From a checkpoint of a small mixture-of-experts model trained on Wikipedia: vocabulary 4096.
Below are experts of layer 9 (counted from 0) of a mixture-of-experts language model. Rows are named router (the router's row for the expert), gate (a neuron's input weights, with its number), up (a neuron's input weights, with its number) and show model dimensions 0-63. Each number is 500 + 25 x the weight over its row's rms, rounded and kept within 0 to 999. Numbers have three digits each.
After each expert's rows: a language model's description of what the expert responds to. This comes from a sample of Wikipedia text that the model never trained on.

# expert 14
router:534498469506490505474521487483497543473496518505514492511497489455482491498507475512465461515500508512536523469490481466530542508483549528518530462490478556523500498486492455489528485493506513
gate0:436506482498473475455518475466505494495523507534515498535518513474491492529469475463469510485511468487517478490506460505533496541532450487468555529472494537498520497472525487516493479548504520
up0:473533502490480504475464526480497507467443503463517477425511500480524481483511529492551501497463486486492496511460510510485493500506518466525488522465536442524467472464530529497518489478491517
gate1:516494487467489471516467519495530549482535547537484526499487507496514529542493509491494480507494503517488502499501454481547481526493459512557523481480469542540477457463493489487511512478500515
up1:548535484480505492444447520516546481517426491492521496514480494478523545498487491520482512492490457527484470532518492454514497511489491511492499500456508501449522483489497501505505498515479523
gate2:466457470522478544494505500534494481549517523464484481502530530506534533466489454453539488462478491542512487505517480494508486506473516480498482486506485465477534486506486481512499500454524495
up2:526504448490509531505512487508487471467497517507547504518482513442490503484536508574552487499488491506484502517496523519520508563482489472491514480503492542513504552561499496486469512497488538
gate3:512529495488487474453534469520492514536500509529499534496450477493513519534470557564487537468484484515492528510492479475532507492476528545497441506557453502488509513484519472478512482491480487
up3:498500514458503479494486490509490486520536501536483504503514467505491472501508494516521473479522468513514469522526504551482528531535473509528510528479487509536534508519476516535501489516520508
gate4:535452503466475504522526535445505485459485529516478500442447456509484482461480507461496496489478498520528486497489510487524518511534512507487494471473497530538499478529502529521444509513551532
up4:505467500492465486484479506503480495474492528545488473529524504513500508485542507480502526481524504494542538501490464461503520492535503520507560483527472506543579504457508501521530549496511478
Description: Final pieces of personal and place names and some nouns, such as hen in Stephen, red in Alfred, ett in Beckett, son, ley.

# expert 9
router:534511498528476505460518508526492523484490478498486520492488515468463504528483540496503470535490533543509512430513525480500509459529503508514560470492515505522526486478498486517497459520464499
gate0:465492494547491527533484484485532450511470522495471505534474505462500465502551531475515507495486544512484510534445544422501498460546506459477498487504485501454518496536498521480489511470503528
up0:459477544498520501507516547470551494478539486519493467501502492512545525495474427486520495484516483439497492514469505470452513486508490510534524463498476509461469498468499489482510502505526476
gate1:471544481501480488468527489552460461489507514545446450487513510514522482511469513475486480530516438477516501494515511496471520514525514519532446523478509549494524490481548527522477496510542511
up1:467510488483558495502491462505492537510532485452509494487497516483479519508482536505484447517505513494514508500489519467491498524493509455506489464509502535531484549481530509498502516486535458
gate2:507482518500497489535458528490530508487462494479497508497511505506471453497492495486478504502499470505534454515536467476516470517491509503515497482535505515445488468499479500465467514486474453
up2:502536504504471514465496561503507528511496470509491501532509458510532478480481536496502495472568478520539498461478515490487504455537528523474521481489467509478488503473446488529498492514496462
gate3:533485473486511463492497529475555521493529509536508493477486505494500467522490431513461484486503519484544483527486491508478451430477551497488503457526529533528486466490503514499473539495528501
up3:483491542474487454517458477528509504513497514538513518495536522526437484519500465475524479499458524498483498530510494496520489504487500444503474499543528526504479539503531510503554502468481511
gate4:503488508527538505510512485518519476511528466543523518491526533499467491514484503500498485481480503492512486513496535452479517514415475482464523513487550497492497542526480504513535504527456490
up4:530529511507477520465485497477553495497493517485497501482504521510484532471499493478495519527486494484521494480515512476546514508498532520491470455463488494436512459507531455514449512472515470
Description: Inner stem pieces of longer words before endings like -ing or -ed, such as lieutenant, etiquette, absorbing, Personnel, com-e.

# expert 13
router:516467478502487501495452544539460525480505508495523495483487518495477493481475493502521491513488507534541447495523561487502538475498484551481492486502513459491486508500511472517448481519501509
gate0:506524486479467527521524494486524518506522482496521496515437484478429517527494466487504514482537531484486524476484487537531537469538481523507491541492498508484479486484495537514488477467480506
up0:464476509516514534548501510529520455467477525519471513464512433484467497475455479545507513468509515522518481491515520478503542500530517455521469485495466499505507503449529501531508494499504496
gate1:527440518483504464485500472477502514487498474535462504469464516447441519535512479488519500500467503480483462507486518491504507457513509528528497542527479490503495482542532502516493492440520424
up1:483505525493494549469479491479478516523492488529497514498550538441513551510519499534539486501509557496492517501465478458498498521492479507485523509498519504524498505532506513515513490503509467
gate2:491480470477499533521524480525494531552452525494466502530497543487473516495507511488492450489534484501524469459523470522498511513508555501541517517486473488476483505487526455511451510494498517
up2:526449526516541500489473484542509483483479485542506556513478484524539543514526465491506479488463485559464492462489480496558506514438455493504512465504537529505499509517493508521468488497487513
gate3:476490450498533522482495512524510515508469518479524503540504525464530480518533475483517558484476500478482464516513425452464487544453477530515499474545499508549504521514538544507505488470497512
up3:481507521515514498479556459500507500546530524541524502468545565487512469482532457485536496499477521484498540496507528506493506455480510479522523462532508472498526512502497498521499502501501514
gate4:505489495500508513541469515507523497509517499497465472472499507523506471545517498478507502559518521475495533508493481524469474508491526499494489513488505492482515486508477499522429478493514534
up4:511509538508466447463509487515519488471513506504513497507489487510579529523521540526444481552518517464517491453475504530489483465517522502520517543501497492497503473516532501489460512470495538
Description: Line breaks, list dashes, heading equals signs and month or date pieces in infobox entries, such as Born: November 16, Died: May.

# expert 12
router:537504502499489551498486499492514516479529505511536482536484505474496501509484499534498496507493528526534529440518524470521519480526490487531524461508480499515551501515546502509523468483447476
gate0:492501495486457527467523520475521453548496483524491507541485523512477445481483513471506513536535476509520521530534545505473508502495513461530527499568525518520534512494482534476487518487494516
up0:519496490502540505528496526501532503499485471517497454520511488479512517457489498506468496468535504488543496503463516483511478428521497515472530492450525472501509466505500504509497492443493521
gate1:503498497501514483457516508574511480493460540529503464491499520497531496562490467466507509480439488446510514484504508523518511525556496501528487528505520469478522523508494504532469516522528498
up1:436517474504508522457531525520519513536500497486516500453476478537504472500498473493507471501466504477485517480502540538506513499501506490533501478480470492497507457474501439501479497513518538
gate2:528504464547528526511481492517515513495487555536481435485487525485519479485476526498535525483525454499484506457566496509464492511515523470529494505524517515548504510468509513479477507456503486
up2:486479502500534489522506491503530468470513521513531484459489519509490479468519500472536516511459502531491499494499522473513453547505527505481515509531488470499518534537484520503506506527507534
gate3:515500494516519535469528490489517446508472556518486517536530499501479512512508548456531531493487544574499500504483474452507506468525490523533513538528516471478530528520505519487468515503520531
up3:513503520539497459501506520461500531460508463524457542499481522507511524498515527517536527547469488517512488510474532526487495501492509466502473499538483478520452516525504525460524505488535526
gate4:524510426531514522531475495461491471494513487483578513484488536512514516514477492497503496487514514495495481460532474492529519507476535503541532486485510499482546485508504475518490478521531512
up4:446511470499492529534547489506524479501499475522481510507507504496509530488425477488540510516512530469514467502486510527519519490475513493538520483493485518521555519507480507475516515517512472
Description: Suffix pieces ending common words, such as ation, ical, ible, ister, and infobox field words such as Synonyms, Labels, model.

# expert 7
router:511463480490492525478492511487496547489496528471522528487449481485508535475492536516527528493481590507510488490522478495509504473500497495528476502517476520492524480460530510499474465509464481
gate0:465507506483498513504518498513490529524515537486525502519458524493539520485530548489439498541498514484501543548493484484473511505460466513517498437524489497491503498538517473468537526503467493
up0:416486501500512524543490479460530504511467537502507549517492507517548472519516499475502511497497534485505514526487441484481507514492533489489522495481562533531499483478499500475516462472521477
gate1:501446505499523510518535512478485520479489489515542487492496487442535468536545502469515526503474502457480524492511484450511508486548483494509475489506518493485480463499482486500479505541477540
up1:480508480572469494513485448472531484492440542461509479501504500474501465511527471496513508517525508523510523467498499533481507486501500488476534487526520505515530496515467508502508508476542498
gate2:466544472490462486460469526479499501465517485492462501536451515497479483503474524487429484479496497515504479483496523482553483479488524478534503507494495509537528466493528520485506487486515479
up2:525505494494511504481480521529455524520461522524491503499492512482505482486477496522459468457562552469478514482483465458487469519488455528473509440499498475480484476476516487511470499570508504
gate3:504506480470461474448455531519529472502519504489473510507487558492445530489478486520471497498492506504518501465512463462480499522521500491514493487504503505545483492538508499482518481524486494
up3:507522480484495497494499475505521499447482458509494473506517481507509517462491536537509475491517440523486539496500526501504562480446524514505527531544541495504454539487477498488482487466516506
gate4:476538508538470516471527520478498482485498523536518518513494492501479498491546481510528503450478493462522443521491484511490474526495488499577503506481516526501525480481467498558514475474513526
up4:515503485509530500525432502477495490492451545514493493544450472481519462504480457519484513479479556507495500477494519475509480472539484518505464444493514499490461519490498502497468504472493513
Description: Uppercase letters in acronyms, digits in numbers and years, and Thai or Chinese characters, such as BioPAX, 656 km, 2023.

# expert 10
router:465471452497476519478485533501490521483476450520482488523457509509473483515482481498508506551501501528535480504497530442516535457519545529514527511521521491471489504463538477460469477500488492
gate0:496528493493479463467512507529507491505485486491506491482453481500485526513461471485508486514501489450505483499506513536473492547491532510505500468520474498495475516506533527521507515520492466
up0:542494510492541552496465478489509493514463478498543513482477461513513459498505530496522447490514506450476543473468502523518481440515527492484532497488469519474467505430513499507495486492478498
gate1:545496485521461516505476525464508534486514495496521467526502495476468529492508511489483446514520529472517474512477493479535533526459507555508465494492524478486486450494472523496492500541500475
up1:478488512467532442452486516514494529516511473498480494513489561509424464466551515496485527489500510476525467504472503504455474517539510482499469501500486511489484513496531501476478503455480493
gate2:483517494513516539497518537451522540462512494549480487493498483486462516490515463519508525523451504523478453456474520486517484514483538488492473482517506485495520455499469479502536491478491508
up2:484493504508490484529499526492517514508493517493469497535464522500506541497523534503518501508503473471498509489541484482514469518527523497511468477524537520472560481513527502487455488491509474
gate3:500508523473496517499516554471560471526497495511453463475546506489495486472505501516514475477498474440536498484517544513510529492548497483491522481515502505463508496467532475504533486466542489
up3:517533496508521519474477528539442472524505467518514463468507521446475504464520463524482534497521507560484481532486487512520466510476479507514503543513479523497460500479542462460458498519520497
gate4:500519501464501507484510496489507481480489495536509477472487470481500505472519482531532456468519492467466489519530496544479486521450508549501483491485485494506479536524512559456483494467487512
up4:459503488475522455486486502517518464453505509486519550470525497510494500512473471497536516452486501545514498511520491485490499471493537545545506564510487467489459497523530522492517506500545469
Description: Conjunctions, auxiliaries, commas and line-start list dashes, such as and, was, has been, and the dash before Molar mass.

# expert 2
router:494464505521461509490522524517505507498539472536477503497456515490528513505514527485566493509452518501509487462476495476476528546499524533490498516533530508550533470489499477490493459506478461
gate0:478534481477457463481507490514495482486502480537520440486514496462532496520497505457497507489455512517494526507493473500497462528509496501524490477475482508511538514477519509478468502540493504
up0:479555531497521520494493467530484507501522464499523511449488509488458542504468523551472526494525478471500489516527517494487442509460519501548511472513481494498460551509453500483511518528514513
gate1:507522505490441479472471491485508480489493475535458436515505520472494503517526494474487526456477517519493498492515525517495487532531547493447489527525474532504477516479512507480501488522497538
up1:515526523469508474494468503517530516512537480452499496526487497515483483467516542531499505492500505467480535478475495548497504451475564468569490523484482508506483498490510485519493510496479490
gate2:477500521506522499504481519513532481447541520489511487508478510498511448491522525477507480498513479516475465504522482453508455516481518492484509570519526512530493486531531514472497479521479532
up2:491507587499492490497471537496503483484465544512486485519490525507519505513461529495558455512511491451512524511536478542507456526546498534522493502534510494498524521486517525442518507498508539
gate3:506461483534503502487453544506491500488520506522499456514520500476533471501463503512519478463505486524464521485512463477484491499504526504567502488555436504472511478519523518505512525479462444
up3:482497452467494503523496566515519455533418510476477519486514460526481500495460497498503493481515517516515495492517490495526503492488460472472489470486495481513450481491523519530494526481478515
gate4:487510485519479508475452504482499452509530494521477518538516529485497469476492515453457535476474527570524516505534510485489486583509517496501509492516511458534521525503503520419504501517489546
up4:471532478517461435492483513500495511468492494515491492520526508513496462486483551487487541499503460524503510479531475480513530497545496496492502529469546526483487501504537514469523503513498552
Description: Short first pieces of words split into subwords, mostly after articles or prepositions, such as con in disconnect, f in uncomfortable, cont.

# expert 4
router:509479487530476544470509486517485537489497525515516466543544518506509548503520498482509510550485551503521519498520493491482532479503483477531498499534463536500498484504512481506463452561463504
gate0:522543511486462438516475498543511501466487504518491515552513557456448530525533506504488504519523513458484494518487464523467495485487469557536482490496462511513477485499508512471501470497474483
up0:512494482532516547503492491508535507516465488519471499481487489488494431481495556469483504463472528509549521513492510474476516503521491484468474500480523499494522492503494486508479496492500491
gate1:521505503533526492505509483504517519521460494475477479511496514513498475492528444519487503485485537505497488498510478512521482506530541545518564491526469529503509470493454473520499478446491488
up1:502527491516485469531514490488551482490481505495505499540487532501482480500540494490497464507507526529504509469449533501489499440524516550448460514450513466500500534506495498509489539532494536
gate2:502487462562487493524548504491490504548513530543471498519553526458522515556516524497504477474496505508501497461494530448495467444523473489487475509515448489538528492528503472468517476494428502
up2:485533487488469507467513466465475477475543509515511487467482499478476468485505492537515527517534507509432456497498498522526474504560484486491522464497538503489503504479452482475524526502481541
gate3:508494475537469463481534519498531541494516488502470480497516504513448477484502485438508465478519506507522482506529512489486503522504504469524564525489470498532486476524513493445524490516451489
up3:525500517470491483523545526527468496502502518490461476430488487456529492502473515498460505518511476528517510520518471485502509470522471451497516492554474482448525499522454483507577507492477541
gate4:506549476508502502469529520520501511516521506485488514550562517534484518506529503482491482524524528545510523508526499500517529479545497481472509556504506460534490554497549536510512487526508513
up4:485496525535513483487490465525497528479552473470504493498537445511503508504480486555491498481478522508468517461508508492448521503476502507476533522509509503513473512486489472572468493502529514
Description: Capitalized word starts and short entries in tables, lists and infoboxes, such as Hot in Billboard Hot 100, Brazil, F, S in Sobótka.

# expert 6
router:494466468560501507491528529527528512505533487521500517518541486468466542512489524497506519521486490489534504466545469519561521525498478481540497499518482547490505485484503477528519474525464469
gate0:478508475513496482478496545494520532494509487531496490493537510506470517529474487488456551518543506528560469496505487480511515483502508444505502511498476537508564526506473505478501515481469487
up0:479461509552496443486505543475470502521466497463514482513536511506511447501512459490518469489536505498522510461512462530490499494523481525499498516531471505497498515478490471497474488481467508
gate1:443504508524460471525518514535500487468500455521539488469463491531496516483476490502514488536491488556501473498473513496478489515504477529536499505478521530524513507530505545498510491474503468
up1:502487513481498500533506511487481519500533494520487533512469514467476507482502509503494499548553501509534475451428478456525499503502535527526520505501510502539456463520510509475481480486527491
gate2:468483484486506502493524508469514480504488465496516499489493485512490529465452525488513483486501489523501486519501479487494494484543520493453519538564495504496522485501484535507479505488493450
up2:476522515520498569490479466462465505507508491509504487492522473506510530474476506448500480515516480495494469483480503502476517495459523547484478504540464482453521503526546484503523514536499463
gate3:500540501493475519466478552486486516514496476559498521557530495488508461495499534523495540475481495514459466491516448519535515510485477473509483462493528536553454492471454484539457491507496528
up3:482486510506487534520505468461419470514499507479540486537497502462510518492544454492542514491520465509494514489505482507465499481454513494512497497486466484496540456496467521455452487481481484
gate4:548497500552465484511504509495540484535560481503484477462523507524514503526507458497510424494519507506487514490493537522515494488471466485565488477490492533500524431539505581500497481501496518
up4:527456493500499507487470556465509532517561493491496517530485517522504515490429468488525511496484536478492514493487544515482538469511519495506489483571495535479526514512494517492446494515475512
Description: Interior or starting word pieces, often capital letters or consonant clusters, in names and rare words, such as yl in Phylum, ph, anc.

# expert 3
router:507430524512484521486479525498530563463509531511494505493494520512486522516500512480545494504468541505517477498505523517458512529490530504519463540558482478494509506464481525495460464507460472
gate0:479509491455487489473524559559499498456502499484472516482456463477469499472478506434512499484482462503466487506498546512487488538503495494482494511517510473486520464493530468463474495521504526
up0:474467492487503544514475531536494493497485508472496510467527502479479475520453475498502535533475463466463472504509499531529547509534568501496517526486524528518488467479501542471513502529492540
gate1:485462467504511508526469489555564493477502553504507481500461541527516433513501527499489542508486500525585527477514532488459514507488500503545507485515487499491536497546491519502493524481517473
up1:475473510504492476538512512481483478497526500533499481517498468484534508530504480575498493501499545539533503532481508519497486476485513489486515498499496469513442458508505500494509490468460426
gate2:510505489535468490448530468533505461467496526513506450524507481525530562490528491442481477500515532531488511510484534484490506525454498531546476525503509505523494511515490529483505497512511471
up2:461482504489469509514530507508488514494445482489495468508512455512498502497517536477500482528519512488495527473530496473481442503489467480511506528526468507466523474554516543518526495495479469
gate3:481501513477482480482464534504450538475462473496520523478481539501541482482522501520512482462476455543529470535526488520473475492541490489459523493486528487496491504504523482454495516533452533
up3:485469511513560490495507512524524506497485511552505521539480484501509505518460504512494559476523498527463491505476502497521539510505511450546493492535470531464485507497528491493470489486528476
gate4:484541502483520505497466503562556506512488476529484504504526517520491509484494508499526483482499468424550477502512476472514507527489492480476499521496493480461489530531543490525504483457522525
up4:530495501517501512473528496459527490523536493511548487532510506484549472528512563480520458506539523509527532510514543489503488567457493495524498510506501524488485471550489477523519511553489520
Description: Opening pieces of names and words, mostly single capital letters or p/w/s after a space or hyphen, such as Padres, Sabatini, over(time).

# expert 15
router:574506461518484512458501483493495508518499474509530507523518535496502501544505496508513495523506472523545502478515509430541490481487540541527498501502516509505532525464452507455504480513483535
gate0:519485502513473539469499542512519501542537511464449511486540477496468495542502485553486605504499517507543525486471486485498550511461528475520488483515472502506509468517536523509485504478534491
up0:475467484460496550478470459489506485486510529485498519536544477472488459502487506484485513483497522512506500482503522524483538500521494505517491465525511540412525529522458418546525475502504483
gate1:517477452491468515491504537539489490493514525515484542475525459496503488504549464447534526496489519519474478447505494494512486521456480510446465489504497474496517469509507498508518466510483531
up1:507513499483472483484533530517531497495518467541481473482533528483479492505511555473503508514479492500486483506491488468503560450477506563517499551465497516482475510497525467498510483514495494
gate2:558507497513488479479506472497485497512507537464484497509493490526462506526506543472472471502475501519547513543497499485531472478469528503540509482467522503464526445496482540506475506513510493
up2:516504505518466497518475479509489462480481514507470480496495474526490526496475526469533478479483494519505453495458473458523482488502529535516496542477536481478486487520494457510442468466493526
gate3:522511486547476524466503445517519464460496505523459542499518464517488525516457512476546464476495491539505515534467461468480485521535482525498517509499519521495497452493475556514512506501526536
up3:483513537531506443503511471465487460483537550489501481503513480492517484482501478454502497484471508531505500509463521479493510462519489507516528486490494488508463474514471498511488494486460511
gate4:494525478533484514515540466478479506493522466494522464509499494477499514453525489487593490529465523493494520510514479478565480468458507504511509525509495525489542548493483506490521496460531499
up4:487484539519478524494518512521466487488502547474472469558511482479481517475552498460493495514490485504518476502461482489484511480494494495502469501515512509518523476493497516470507520493517438
Description: Plural or inflectional endings and linking words in prose just before the, of, in, such as ways to, resulting in, made up, as.

# expert 11
router:528490497514458484502502508541498514489498480493532508461503494497483476491438502524502506517486483506534451474525543494498524492484497551498487489462468477496492532467487506514457476523487515
gate0:512473469482527512529478531497493482482491517476494435488487539465509452505477522489494477505471486480493517492511536451506491510513503504515508511464495503480539473489521551520523510489498514
up0:507502495541537485532480489528486505491550469490500454537525513536500513495532535505480501548511507482490534503505492512463478507521471524497522454499547504444486464479486497447470490530504481
gate1:504533511485468497516491526487492488499489460524512499519488482489469511518498453517437546534426529468517488517494472514511512466454504465510506501526488490508478531522488510508508493478500522
up1:470516461502455487534482584509470468510502515503493526497493493512504501534533488479561493492481509491509448474497517508530515472505498518486510448504465508499528530538474465505522473505475510
gate2:514531560521469507486505458508493532512501520497473500464495461508492496460510508515487513525518550548497503524518465539476504478501521501513528586481457498518561496481498522495492512455494517
up2:517542489486513518525448480527520494517492483490519463493521443517514484521460533524517509488518507463494484464496502495504512528450500497541485485518476469493508502535491483511477517491460437
gate3:549497500551476491492462482481534501495554477522487465532487510476479468498501478520502510502456508564520448489516495516532554500526511486520489472509547503490527500497522479468510500515519499
up3:463530509529511507491511517457471474470493462500475495501497539459487518477496491478526484498494493516524539494496503493476506564482479474450481487496548480531452506459498503466508501501530458
gate4:542498486513492472467471550478512504524498534478497506518482533495500508515473494490489482553541481474565495504532492496496481476537514466502538494473475487529500526480510479531501493500513527
up4:481481501487465552490487481533547519496487464483491465495493468510497484504488490463514496534496466487490508509516491519487468506491503488495512512520457522529486486486544504490478497542521538
Description: Table pipes, line breaks, colons and periods ending fields in infoboxes and tables, such as Area code:, Length: 38:13, table cells.

# expert 0
router:514473459517498476495501526491471542502520497488524487535479529468495531493495505526481502477489504518512484501527500457496538489470516505522527473529498568525532495465501454479500455465480482
gate0:472483503500511452503526461482489474490499505476478508513494521494486548492501525501556510471519507463524500512530505499473474506518483528555492505497487520487536474496473465523449505463529503
up0:493538496535488485515494470510487504534492549489442527446486549537507474498474500503511459501484521498524490501566498484486510504496508538523461479517494478492516466480516450511476515484494508
gate1:509517484526529463508512527492511514496536456475483471459508513480516516484499502490491497453507523505496500477486453489496497449482521499518551494461458526534489421538469540490493496467521491
up1:506473550486482497490506502486520494473517517510485509470524478541513512458478477511546461464509469516501531490462520464498568476514520468450491471504515536502481533469469513519497507498503497
gate2:499502449513498495510467492485501545509504503457505508513500445510457503477492474474505511520546503497488516515537461505513500545498519518468476550526509489564517487468489532516484511475521489
up2:502493460478535486520474505505474454491521491544497473491527525495491509501509500523495531476554458512521495506498466509469454491534458469494478475526522453477467543497506491458512529478575515
gate3:491497512479496489520535514495491482522541497509448508507489531524518493531485491464532512477473486521519503491515506512491530516491500504488503471516503530460502484458450498535478477499498497
up3:479438504455480486486509557454473456544502478465471486467524472496502479487466473481512498473468484486499489522543546498523519473451513488524459506498489480478482567525485501498516501522504506
gate4:494489469503484514545473501499555567538509532507482461527469475459479509540470492503493488482491494492469504475513494488504473448535537548511513546478483462495515453529542480467519512476507524
up4:492517499502517482489512480482473511495504518471502498505509487474485490519462521496485473496554551491511466530543495488506564484498491540499494563490519493501497483515516475512474524476522516
Description: Single digits and number pieces, mostly in tables, years, scores and counts, such as 1970, 12,763, Season 3.

# expert 8
router:475463481488481517489512501513445508520479456518507499519491497506498469535508486488496511544482481530562459464512495477545499469531540554523493486512508487541496534458521513445467483529464506
gate0:496508487471522488483460454540503496523517480513498512493504484482513516497506462521490501460509484530483475520514507497526489510485458533523491505517501510494503445574550538491466498480497568
up0:495473486452511500495500493526469475508479510469461537502480481472489502481544490446489536494465487480459528539493485490520470501477535504517504484515537482521549519475515480527486505503460478
gate1:450495506521474455493477472495474516499480501511476477464524455488471505500470505496547532515521513494514461530502507515528480521531525502550467493493496523542461504541490505468495497508507473
up1:520502524518505525531522532478507499482523512527486492496506529528409498490528504517521483530530510493490461532537445519508479479491541499518491491531516477437474519469526476466491477495468538
gate2:503547520533517544483483494504500493461502490486458522494481453481481499474505488509515485470496545489449510477514535457498441527514492528498541521541530509525456489524453508526475490445494532
up2:496475466517525480484520501461528547524474520450501547514519508479510506492495509485501536493488462465492506506519520509463526479485506525481512541541528469490474462512509475532511509518529488
gate3:484473531466478477505464497488533475522496534506462508479490499513485508498506482498526533442490488457537464507462508531472480520496515481517502485426510533455518503496506454513496501487486520
up3:522463504511530522460550551506464489457522486539479509497451510486522510512451453511461461540465485478475520537516523517533504485467504503492484484485509488501496506469524509548512508500521484
gate4:511499474454474480494478424528526529452491502479481526488468496465488470478455458537507527521479504520524543516533491547485493481547534526504475491503521510486511480492497493532474496511496491
up4:510519488522517480487508498519490534505498552504473497513496524499544501524505534490468567509506526516532542562507489468471449542481501447518524509477487455536522489499519473470500521499544488
Description: Function words in running prose, mainly the, of, a, in, to, with, and table bars, such as at a university, rescued by a.

# expert 5
router:503470496514506535499488481550522519450569516525491495518499484498461544539500509497492509540471519477510488470493475487518496523515542539496503498541479486548457495461473483508501457474488489
gate0:505533476502463496516508482554521534499497519527511498522539513476509505523505507504477491539436459483493464438482491502495481496503534472484534543504530520516491471466476493520515507563499538
up0:511484493509527523490511508507534538491511483500509575552494499554490513500504504490508504501449501520492550507541495519510522507467513513532485577510496511503535474558505479479494479474520478
gate1:508492472478523507525531500516503455499501492530511554477505496509487466498509465511509465480455525485481508530475504491487458478508520515494489488512485474492494523478466445530537499509500518
up1:527461498516503500499485478454535495488501537479529518515446484431482513481503515489462494462449547499484484517536508485531488499545485517492436517518474515507527518506461500522530486486473467
gate2:449477516505485424524490495499512509521491473484488531514504502467488531480508484498497534492448489493542493478461515525532480490588547491465537519481461498511502456520535499486523489500494532
up2:483514529520511501470552517490488513475503467510483488523478475501477468510505511453514472530500492448480463498518488544517523486485517474513478487511484482505495511501498543510486484465475465
gate3:515516478508523485483514492519543492558501463526532547467496472442456516529548490491492535498523490510490466534533489500520496517518484509485509515499477513538495467564475488535476469542507523
up3:460485458513505493531495555471498510478497489472488509566509461543559459538506495499458502506478481522504489513509476519470489510450521489497485463550521453504495489482528487500465496484485522
gate4:505447488525510465426457522517513539474522510471481534498477479550496509531474514527515531493503518485502498492447510500494530525501484517471519511526497487523501487505518525512521468496451520
up4:425503504454500502470470504479546516493514536486481522557487506487489506554486518534489477545524498456461461508506459521526494472461515507515495513491513548485466487462531497507502507506503474
Description: Single letters or short fragments inside words and names, often consonants like b, M, J, h, such as neigh-b-ours, Pub-M-ed, W-all-er.

# expert 1
router:513515517484464537471495527475510522509484455495541473512471500459523512534508449533506492534508519492526512434522496472496514497541514540516520453501469533486523513499512504474500472501478479
gate0:484509513491490470486510527509481500510511494497497461507519472485521520550511528503498481510521480502491526501460517526513497511498522523535495455538509489510515479488547497516525495466472450
up0:520518466537546495462485493516446475502486475521516479517510478523492492515515502500481438545552498472470511507479473507449469526497491521486473484503536511468569480486535471535515493558531464
gate1:513506464519513519465542474494496479524462497523492482545502521482483549536469481489496467512515531539480502484532491508495488503439501493545503493517506498516473545489529503498469516479487529
up1:451482517448527464518499494503532524487500503453488495479501508507548471495532501538503496490475503520486458478488515483465522509453504499501465515467500544465513494518512555522518489511491492
gate2:475498523470502551533524506479536528504486468535449482494473509514443491485510539492496540507477514480510505487484480518482499491536486449533534480498471505470483479537546466508520463493453487
up2:519494470516517466481520539547476505495504492526539442436491536518505457514475473508499511511531498483509444508497541495575516501498453503476496487527504487516515525453534515501495508520522517
gate3:509506512519477531439470493517499514486506489458519487485492494514490453539470509442499515500521486497542489536508508449490495487542514514522501454482494527511498520533464515477541486486457466
up3:515501527482485508524522499430500449545487538507481496464510466524510535524488512513481487526511512527498501488491528497476499540484537526447543494466494511490494525485473465423476467483524512
gate4:477468507471502517490553509478549443471478471495470530480496480476483488535487509517485507556481500511509516467504459494504499504491514475506533521493485478524479465493476486505467526503515460
up4:497499531471504496526519497509527477472522464507502480497469534518504539453500486472501471470483515459475474521538466538480505474554522486470535535548500510526492528517507457500471506460490468
Description: Ordinary content words and word-final pieces in running prose, often after the, a or his, such as United, first, American, -ated.